config.toml
n_layer = 19
d_model = 512
n_experts = 32
experts_per_token = 4
d_expert = 96
d_shared_expert = 0
activation = "swiglu"
moe_layers = [1, 2, 3, 4, 5, 6, 7, 8, 9, 10, 11, 12, 13, 14, 15, 16, 17, 18]
router_score = "sigmoid"
normalize_top_k = true
routed_scale = 2.0
balance_loss = 0.000467
balance_bias = true
router_noise = 0.1
router_cosine_scale = 20.0
router_bias = true
init_std_router = 0.0172
lr_router = 0.000711
vocab_size = 38925
norm = "rmsnorm"
norm_eps = 1e-06
tie_embeddings = false
optimizer = "soap_variant"
lr = 0.0125
grad_clip = 1.0
batch_tokens = 131072
seq_len = 512
train_tokens = 645200000
steps = 4923
dataset = "wikipedia_en"
Below are experts of layer 9 (counted from 0) of a mixture-of-experts language model. Rows are named router (the router's row for the expert), gate (a neuron's input weights, with its number), up (a neuron's input weights, with its number), down (a neuron's output weights, with its number) and show model dimensions 384-511. Each number is 500 + 40 x the weight over its row's rms, rounded and kept within 0 to 999. Numbers have three digits each.
After each expert's rows: a language model's description of what the expert responds to. This comes from a sample of Wikipedia text that the model never trained on.

# expert 10
router:465416441475517487524555487438459477473512466489488451535477505507492435482526420523473462548487526500473576560575503519439482483479467486553442484554500538475433443463510519448405459433497461474509496484515570507449514464543484486409536449540514519480508496513578524559516513518532520418502512561478506463478512427557544523562495493551514538536515539491532497415430520526478535549499
gate0:446592468446515444561469498501452413536500482515521492500497529500485430465478489437442439541496504471514456479496503559504482521487412496519510550479520491495435446476464523529429535501498553558618461508528575488477559540512463527519483532439513504546505495490516515492554472497537494563425508554430568495484560472537499482491466498426480572534513510498458483467524462493477499571430
up0:490444485566481443498483503503532499506544468569464530487395526499498449447588471482542376503544583474511557521529502478438528511475465513482486584568466519588475448510558570549516395543556436480552481513522507577467488467577430480482485550584450536498450529483497574472468495530607492447478497485485467477538423561443569535441500536528526567561472522517492561508487535506404603449514
down0:387435573530494544554485475550500506492560475529515474482524584500468491497513468480488401472507504500437559442569495480458462500517482486532505492494557432515526538522524503461581436497552465526510452508488552512494502437587521569513560532585520562547446432533499514486489447498557476489457503527474499545491544460479521473487583449524549523482567567539460527553447486484514480487542
What it handles: Biographical role words. Biography words for occupations and family ties (director, secretary, wife, father, born), his/he/was, and "Early life" section headings.

# expert 0
router:454533483478439514510431465421510501445514508549536558527505498469533536440456438490457487517497524482513520479562395504545490532455499544495479511457516578477431552535483558509470488473487519517473472423525413512502480507488426515542534565475516453487460589493454536439443538528401496517433517538482455409474443456428505525465423475517491520529394505559555474500502512531458453478496
gate0:482488474457549530470559542502470534475465498485470484534441536499519517595499500421596514493495478516489496490615487533569483466459553471531517489509545513490482516491501519544500491500455437533486424540539522529532506479534452501555504497531503482507527500503562465495500508490553513483494493526490495507398404507403561521508510444447471563553471513515526484516589494498481409501488
up0:426496522463536466528475526476451515490517474568425536497437474472465484530520561491558461480502589513518620503461539475508506551530534468510477484483498513486465507598419435545500476504493465567507507522512507493501530501515459498459456507550517539438428468475383451562487536526485534454433526501430504513437461560434417425440510509519411499471539535429485462506536434522520527451492
down0:534515438481522563489475569473508522454521498468435544509490472441474462484484470467494537512521585428580487535527506533435557513478414529519522487559513536528534516493500424495534466429459494485497505489491478469428526513462489509440498464555520474467539459530556422468486588529474473542543536471535505525573490572513459507500509534492569486475520523493453478513496504473563568463442
What it handles: Numeric separators, unit labels. Dashes, slashes, decimal points and colons inside numbers, ranges and codes, such as 2011-2023, 51.5%, A-1, plus military unit names like Air, Army.

# expert 19
router:502536448431461475523548460440579488483464442486536473531501522538501561482465479519508549508460502446482520479505425525488498498478532553471537460449431494534504523479541541539423448498485543493466469432576458517459488482495534511509512453511515491521463596482561529487501446520520485580481515492498501527432535491402552536496483403509486513547519521481535428550471498484449523543448
gate0:436520510479470507576480520507449473466519442484485595499476482549536518567403444506467576534536458470500557483531561510547500479553463439574489469532507491518515463495475506488522498517504530503462455420464531488492491480517492440494557522517508377491509504477479587483507503499513531472555501482515471514451443463442487511519520467535463516488474516459484508559514458510482470444462
up0:501472522490448439477475560499527534541469504495486559496494545555498517447549484504549407494431582527527469527584549502506445466534514487448447465587542482454555571473421480560497492465571514440502501498432512503478516574472484531421556558533480446555495565496517405514482443467479505499434455529480484486462554523530484596496516475524472405475472549545467516470506491602550499545490
down0:507518324559491407457504500500573537493497535516465458535463477519495533526529496531469520512496440519478492499581475521506605481497589467504498493552515484506560561457476455510572549510543505513443524491457545473517477522575569479519472507452473478520463510501489510483512518549551452512466413592539497583545504517505502467508513435449471484431495484543475501461465440469515445497584
What it handles: Mid-word pieces in prose. Inner and first pieces of ordinary words being built (re-th-inking, acc-eler-ators, caterp-ill-ars), plus adjectives like well, great, able, short.

# expert 9
router:488460444458579549466492481524449497463490497505502483548561504553432515525453437543507458522453522453519500494591409438450462521447510481472472422516523537502450413487475501506462471436459401515499459453539569429458503471495562567455516462484485501554508498527496514480502505564502454447524577460486450570568529521535493504522474494480508504526533539524486480448565514474536538520524
gate4:522436465516463483571452520558500516487607507457473526446462515500548543484466476489412483467477511459454455518535461484464516458480493450423472514461456507456505503516496501529481474506519454492472466486520530524456442576522583543493517568481456523599395513487529506472543414560536527510460549474576484462474510539462459463507478460459484516447532462545582493542557517456464477466563
up4:532529508522501451547513461439564496428508501567416486555468568466509558504528581476528410364501525427465457499547495478508514474623535530500480537500431593430525475498642537568584528541577550489542512512517519554444419549468481512550489472536519495576441518479545532444476509532476554497519543601488540439480493553537532462494474503506574494477510472497478505486438494464461508494434
down4:494509453435453474503582526520508520454546487466524549594508520476476459502508476469504429488508525479516483538541521518553452448547490486548487569635550568495448505491472511524514436507538475439516414437533477496539475528521538614522506457567551541533523510478470522482533511466429569523508537502506462482480465461526476436436439430501513494381507510497463539477504502481443416485579
What it handles: Personal surname pieces. Surname pieces and endings after given names, such as -ville, -ić, -ović, -berg, Hill, Jones, plus "of" or "in" linking names.

# expert 21
router:517514441471568467480536484464566468566506512470530489491555450539464437507525457549420398531445552493508522450527481555482492527483515473509540498467518510547513516516510477489472467473552431543551461556556486503454509499452486482523508523413466519501519512487458532467499537546422530491502476492514439512466502498499557533562471522481443543569479576486470524549534518425561438570490
gate0:562566435512546475537548503483506550528486546540552521516519447578509506477498497481526494492533527552514502433492448525505512509503504519543505552558510558502515459441548470510458499510507526445503487480532493545502480533481508383510513591471542448472527418495491486538548482448462531499488496505438412472524507483478498542540487452558490442503543461511484494442536501572538414526544
up0:490507524440536566521521477457528406493463540495437548425452495556509521491457544538505573489519493490539512517486494530516551461575477426532446491520528472542527557407532465485502512517472518477467451486512540514478466525527411526542460464442544462556486501425553505498485410489497560503472493498507517480497520532438480528553514526502536490498451468553513594551552484534479538515474
down0:515532424573488505537504409497482506469482498567541533502441548557573502464514488476481470502459482525536538522500447425497556474496494463419525460499526483527467587496614520468494498470502541474573522525543480538472599468466522453527449450460530426463532532504566566531457526557463482456507536465485514455483471447456509518505500497513382480502484578529452515583450475428435485561471
What it handles: Table digits, election stats. Numbers and spaces in table cells of sports and election results, such as goals, vote shares, Turnout and Majority, plus D-initial word pieces.

# expert 28
router:482515479431523521562494415532520514469439495459563477523455576438540495562521500493496407509469500457487517535512516509466516500501494482524452482543481515539483435510579520466403383434556475447509489490480490462469489507478485471468511445493492531477390523476532563450515543514437517482492476557559488528483483454498474460514483521531479426547470505477490442539500521446449448544478
gate0:485443522430410590567450494510575448449556476504454437500456539469413515503401433437474504466511449547493491493520480513477482536448463556450515436442504503412498483445448510484536414519446445481501453496468453537455511517469518460501498476550480479537434447447508524459502512511558519503558588468514512482500502440420465484444561436471560519463441498503467499511498468446502521504495
up0:537560490502516422559510426465527559503621482494469507465528504572431457507506507512515488518523539530472491500441480413559459480529498529480471468466549555546455543579543494494527494552458520427487453570468384426498510502583568512526566514489525495484560552487572479451504524513537539498490501480523450473432523560522534522503437513515465583562589497516489504571493480465520519461573
down0:499523456495537477453525441565528508520522453534526465543449571556524504481543505527496487557462547480555492522430441482463487439481538432499480473472457468532486502538550475483515441522521546507476426545533440588522463519472496512502481544478441581529530481489474468454511559464541502515468533542492559433550535542552529442510502538451460534586542541488495395547432453479523472478601
What it handles: Clause-subject pronouns. Pronouns and relatives starting clauses before a verb: It, He, they, which, who, that, typically after a period or comma.

# expert 18
router:547451456442508510537506482469516488423490555523452460519513466503439455484504460543418480540503460473472555464576432452494458560522583471504509410491458508487503503505485536519462463449411547563545423483561493462441505499455455494490500514464494448583471484462518516533471521495409491501508448507540445427508524475435530487560446488480473567531463551533535456531479547476501566481526
gate0:489512475507478526486522466520463514480512512578603491464447531505552449504553598519521521472546573464444539459505589539559551529521487417522500514510470421573482515506560518485442451478501433480512499530427475524507542570503510483501576491491488483518420533557525596470449528527567435565498520504497538520425478506465522519483440486491475613485558483518468437489547486534541515505497
up0:526538536543498496544547537523508560534521549520482430513507450478495481534459499535473534478489550524486529465486514516473413508534586441516431503560471535480527528525455532546493552385515475483508495507471502520517506561549450475523532515414504497456472500521467506553463410489478467550524507528501511499552536607532532502580458526517494533481493618534437468454537529510453503545507
down0:457559522474536506489488485477541504533497518531537440482534405442507491506528595518518504533510505495484541468492487473494459564455520419444434515501508485513479503505538501540568444499510471546526466462521496479495482448461550511454461402419491534486523443424475505479525557482481498514498500604505509435530534465587497546542544530564410437464533574475517524486414429509540444537529
What it handles: Number digits, superlatives. Inner and trailing digits of large numbers and years, such as 5,000 and 1960s, plus words like first, last, largest, few, million.

# expert 13
router:515427428441501455553526465503477480470508524514520483535552495515523545496540439426477472503483561457494571438581486443431545555530425514483531495464496518501481446486465472513478473476564495559521434482538519458501433462539545500495505493606509510489478571481532558527471476518485512493538486433593437388428516527526448452494461449514490464523495531585473509468450571536501485547490
gate4:503500477473483453453484532469509578477520548597493520467492471445501499546487505531492532484417570467513464535527598589590508498508505600512541499463516545565520514477421503517447554488491424526463494545526441442478518502554512508490466495498488521477469520490431492476490491548506501489520459547484529416480588537468502543552611464464461489510534535489432496514464514488519470549529
up4:534490461527498505518484529436417601467502468414460459496470536529512517513501468504460467464464471551461545519590535471527520491485478553482477627586505526560485506479498506542403486513450527573485422518521531506557531501505448462464502492464516434460463498469514418506491518484487496417522424532499498500469485505534492480531466474432517410498463423503368569434476429517449457487577
down4:522511441521502556515464456451507550509516498543514550479507476487466530451569522477561451411484522424447536546440510510480506466498473474519504492498545467452535468498552500492479472512500490521574533583525503478442503468547500505464501498426547397494486516526489458538569563492512543536463563510537544513521462512561482545513566474501507511513533537509485543487531495478552522486436
What it handles: Places, nationalities, dates. Geographic and nationality words (South, America, Australian, Portuguese), digits inside years, "century", and the/of in location phrases.

# expert 27
router:587511515397559521498474390486462562477509438533484506541554546518464476456559466505450474468482494517496530557513446426452444580413521500518512476544566560522531513479469572465480473486453467466462482443525515460432495499539494533499502441398514526536511525510573510475510481532446441527502425519526481440444458468458469495474464568510528427537540480443473418581496512460536558538538
gate0:488509509518508465459500477549466519507482498513507474512558461517497512532550571461453530503489583502487434486529519476506480537448497444527543541400494508533531549447588502503508422546506489575503507418556542551450533537541516456476397456502418491473435556406487486565461487493479445495498501493492521590486499485492496508484505510584510454491527486513538549519540472507504547464507
up0:450504478491543412492537483604521503457449557494525507519542473494566530534445514521537494487489417513513538477451410514497516468488471524440476518544463468615552465525481471520416515455492499486548580520423476509505513543498484485450536490473544450532484497491462510488501459442484491469525608521483473534388473553550499517526495527522465501462551446518435527509482460571492453480561
down0:490493550494498567514541521495541580547499475529502448492478495494552488456467424533448479527527555484438459576506470514511506543551542509569580464521476518551545549533506539521451484389442572525475553475462464444486493502465494501485449497565545515515413510459531552526456555471488478533500473581560514484496526601476497530479600494516470525551493460477481499527577471556499461501500
What it handles: Title-start capitals. Capital letters and small words inside album, song and book titles and list entries, such as H, T, Ch, as, of, for.

# expert 8
router:565485458487550489506505516458507473452538480516529476522575485556556460451446449506474428564490461517478568432514492496478449540522457481541481467527471535482518426561521477498453486461568502531513426494533528537470513457480470487536507497555526491539459544452489533521458476557404480418541523505580507452455494462489480509460494440522464502554473590498487457540577502499553504538474
gate0:568529490515556472524519501458480467522462482409506482522514464445504491518510553557486525499489461482546472600501548491558505454532472497561501425508484440439568427560523524484588463520581487528526527494518557470456486523503529548482550508471541623476481471469450575549519516468492489511493503499471562465499494574566581502447496544555593497525419521497493500550510458534554508497496
up0:581550506546457450498570568494566498477470516530544441499475473475576392519527508504487434512516530519532501508446517523492516496491481391504513456536557530447497485508515552493510476459513480482433512476540448500498444501520470507511496487498512553497530386493474497596593514498563559485480465430377533487432469585474509527413496525534450508519457584532527540463434509506426383559521
down0:481538556450505545547559510566514469510465510474468503460470452531501477505427640491588500507478434484526487497498457527459503511534481527520484475483510458514509507450453565515429502489526560521548454525504503413448514501484575571499466501523529504469555504461575476457557547459511551523490531423483473541498487473490520523576448472528481463544451541473477447551361505508462493440505
What it handles: Measurements and directions. Digits and brackets in height and distance conversions (5 ft 5 in, 50 yd (46 m)), and direction words like north, south, across.

# expert 7
router:519503486501547494506500502485536447508497562420558501494560502433414515464501472533485466511509479461461528488484520459506508542416495466541524488475473501442494432459504452478486466413473464443495454529549525511458481436544469489447441501559505489462542502457452552518425500462470460540508501507546497484483507563450478429449505507520437533547519514543496504472461515446490529515527
gate0:472513512425578488543529455534601523496500491468536461470525539536514519544484487494514507435572563443471456587456533513490399590535553534602503510535447462536492445518461460496503538449536512502496546522531515476520533437582489509465443478474505534529573472427476512512459478515519493532445531543493509595503486436512525504424447496496490469471494507451531562507505532511504572505484
up0:490418447555475482507486464592490458498537434521439575490478498523515372513432515496518451501518520485525506535589469494468547486582515491535491517596506514484504432453538498482439570366494539474462467488524526523481576553556489558486433585452545483484536433441435468506572471470466511504471509503525510419407499498478473494496559469495465464478522451534543590505477567572577502545466
down0:534502570516574529431499516508461491596458518448488498496492554507492456413514478552459456405506502589529543611528553514521561516507530503520546507478535489562464546550513515465433491544517464505431445486534497547496443517499536541507483522479538499575493506484528492502530473444458437533536461443451530436543502565451509518512483481522539441508459509478471594452446534495521510496501
What it handles: Name-initial pieces in rosters. Opening pieces of foreign personal names after country codes or pipes in sports rosters and tables (Os-valdo, V-idal), also Won, Nominated, L results.